Below are experts of layer 2 (counted from 0) of a mixture-of-experts language model. Rows are named router (the router's row for the expert) and show model dimensions 0-63. Each number is 500 + 25 x the weight over its row's rms, rounded and kept within 0 to 999. Numbers have three digits each.
After each expert's rows: a language model's description of what the expert responds to. This comes from a sample of Wikipedia text that the model never trained on.

# expert 6
router:495485465501508467482485485507471483514481536522527485528462501497500475485506480491451478527532530544495456457462526464511474524469489498482492502503498541499493495497494458525543509510499534
What it handles: Pipe characters between table cells, plus colons and semicolons separating entries in score lists and infoboxes, e.g. "Apps | Goals", "Lazio: 5–0;".

# expert 12
router:500510481540529465484535474487531513484503525540502498526491488498515485471484512489501487539506469545492452462525495510524508562456473513468487499515548537490491493523471499476491537510545524
What it handles: First tokens or pieces at the start of a line, heading, list item or table cell, e.g. "===F|ound|ation", "- Roman", "American", "Notes", "Results".

# expert 19
router:471502510506522494450492422462503485498520535514508485507475475465487536473518465535538518473507498476470519482497528515526495539489488509454499507501533489487472478470458489432492489523527512
What it handles: Prepositions, mostly of, in, to, for, by, right after a noun or verb, as in Medal of Honor, book by, race for.

# expert 4
router:477520508494524455478501464479498503530494503489558495507516503547504490500487513537534477510559491509457523459505473512505501482487481476520501457513530519430466479474464514488485488479514519
What it handles: Final words or word pieces of proper names for organisations, places and events, such as School, Cup, Street, Notre Dame, Celta Vigo.

# expert 31
router:527527486487497456510507470505547520522511494476505499500505516559479506492489497553515494469497550509465556530481514548525487500455514450435522489525585532476489471491457491454493495465507512
What it handles: Final word pieces of personal surnames, often Slavic, Nordic or Spanish, such as -ović, -ić, -sson, -ek, in lists and tables.

# expert 25
router:502519486489522484530517470489490507516485532519572502491513557498539508477477509521492476470496493522514529506472475494516505500432492477490495456540492545495467508482489491505495508468511522
What it handles: Last digits of years and numbers, e.g. 192-4, 176-3, 200-5, plus century, –present, River, Township and taxon endings like -idae.

# expert 27
router:508501464469522491458476448508516508559484517480517488545496483484449530492507506470500506487520519520481497502515519496501466513507457489480494516498503536489471488498498487499473555519502485
What it handles: First digit of a four-digit year or number, mostly 1 and 2, e.g. "1985" in birth dates, "2019 edition", "March 1942".

# expert 18
router:531491501512499491507513465497503483509470511514490468515520509501469503491489474498503489531461485575500494466518479527509490504450491513495506505520519550474496484528537508510475491478516565
What it handles: Main verbs and past participles after auxiliaries or subjects, e.g. was elected, been, directed by, also known, became, won, used.

# expert 10
router:499525484493496502503486481497510503532485512471521517549504490503499493499479486498521525508479504490479503519510485558509523505491479470436527528469532543494490484514498480448512481492542504
What it handles: Middle or final word pieces of non-English place and personal names, such as -burg, -ville, -ia, Tol-land, Bess-arab-ia.

# expert 5
router:477540507495541489495484458502495499512499504520486510537508483478448513447487490496506499501504537492480520517511490498472478537482445550478512545557530511485440478454502489479473514484499507
What it handles: Single digits in the middle or end of numbers in coordinates, scores, money and statistics, such as 74°3(6)′, $3.6 million; also 's.

# expert 24
router:501532480518512487506544451476528507517471499537511495505484492469512501463506544525539539480494508518485502538525516499542501531488490518504494445546521508465487541506498496522464514508506538
What it handles: Closing parentheses, quotes and brackets ending titles or abbreviations, plus digits and abbreviation periods inside table cells, e.g. (PBCs), "Pinball II", Co.

# expert 2
router:480474506520512469488525444479502508502496502473525492498550543522482499495480473506536466469490512479483501481491491513484500502486507526502505532515545497509499460531500488486513515515492527
What it handles: Month names in dates, plus en dashes in scores, degree and minute signs in coordinates, and decimal points in tables, e.g. 14 November.

# expert 3
router:513461501496509469481490475477514507505506513465513463516505512487497508504498461507517472528495492525509488507465491505522507523493499495445520527478517516514443467512510478539490518571534495
What it handles: Middle and final word pieces completing longer words, especially suffixes like -ation, -ized, -ly, -ing, e.g. tax-ded|uct|ible, dy|stop|ian, deep|ly.

# expert 26
router:453520477481541492507505471539487501510455508493517492498528488507487473442510480466507485519467521528440486511468504488554512541506457493485525514512477482496484503471506438507495533565512507
What it handles: Common nouns, often plural, after the, of or numbers in prose, like people, members, games, artists, drinks; also single lowercase letters.

# expert 30
router:516537533510487474502506480535492501504503467477505472502537519511489506471485516524543472465506483536503515482531511530510476546512511519517531474503478504484472474532479498480485524482502479
What it handles: Field values and labels in infoboxes and tables, with units and symbols like °, km, ft, %, e.g. "Genre: Short", "Clade: Angiosperms", "Democratic hold".

# expert 8
router:523458526512536492471514476498483512478523510501503503512511508493439512482498473481496462492468494535526522498508511506521489548479497483478552487485491555514480494482505440487505539509502520
What it handles: Line-ending pipes that close table header rows, plus Romance and German particles like de, la, der, al in names and titles.

# expert 14
router:496529499535513472455526456523512495500485514518523497500517470541478522484486485552522486514501478518447488468515509556494479563474475505502542519550550521487516500548450455456522476501526466
What it handles: First word of a table cell after a pipe, such as country codes (ITA, ESP), positions (MF, FW), Nominated, W results, dashes.

# expert 23
router:494495487519516503486493467513530521530508510521563501484494503484466498484497491509527481503470508539456501501540572544526456521506483543482506531533522479469446457527461511475467508492486538
What it handles: Capital-letter fragments inside acronyms and initials, such as CAOC, VHS, WKAQ, and sometimes capitalized first names after a comma.

# expert 22
router:494508481492526482488496485504495515524464491508519457535504482521464473470481471482509498501513489528455533492499496503518526527469452482456521503457551506524445491479441483520483543539528501
What it handles: Single digits inside numbers, especially the second digit of days and years in dates, e.g. 1-9 August, 1-9-98; also him, them.

# expert 13
router:525508504544511486476488461470458492525514512509532493499534510511464538437429476478517471495496519541442489468541482538518499499506502507489498522497540504497439492506515466481498499484485503
What it handles: Conjunctions, relative pronouns and clause-linking prepositions in prose, such as which, but, when, until, before, having, to.

# expert 15
router:505503477489522484496508481509524499515467479497519457522519526499475544493469500479527498520503545556490509511506496505478450530478476514504553487531542500496495513518490472463496564494531512
What it handles: Sentence-ending periods, closing quotes and parentheses before a new sentence, heading markers, and sentence openers like The, He, In, However.

# expert 17
router:480527473501534490483495478519524486483506499518494523512532483528458478522504503550497447516491508485473462471491484522471481525474489515509514497521520507480508510491496459511494484514492514
What it handles: Commas, colons, semicolons and dashes ending a phrase or name in prose, e.g. after a date, a place, or a title.

# expert 0
router:474480490474533484475499492493504502504498520473514468490512488504507523451486490491560517510483496527471510517501475526490501488488482530500498519498507534468465457500500477496509524480533518
What it handles: Numbers or blank cells right after pipes, semicolons or commas in tables and lists, e.g. "| 39", "; 3–0", "March 15"; also approximately, late, mid.

# expert 11
router:520494468493514511518468489519543499540476510485533488489528498528490494523487484541482441521521524529479437485497508531527506497520509512495547473524500519539498495494501439539458521487498482
What it handles: Commas, and, or and & joining items in lists and names, as in Bosnia and Herzegovina, Kool & the Gang.

# expert 28
router:472495507505518490471508472510494498496451541488504505512519485495502527502485494490512460511500535521465489491459516478523515520498498487473494495561475498555465512555496465504509543521487515
What it handles: General nouns ending a noun phrase after the, a or his, such as season, film, team, career, family, company, festival.

# expert 16
router:518491501545524476500518475523521520495493495515521505483501500545487497476526488558527464464489526501469541488501488541501495488502491474493482461540536494477466474472458520509483500502495503
What it handles: Capital letters and first pieces of proper names, models and titles, usually after another name word, e.g. Xcelsior XD40, Saga His-amitsu, Press.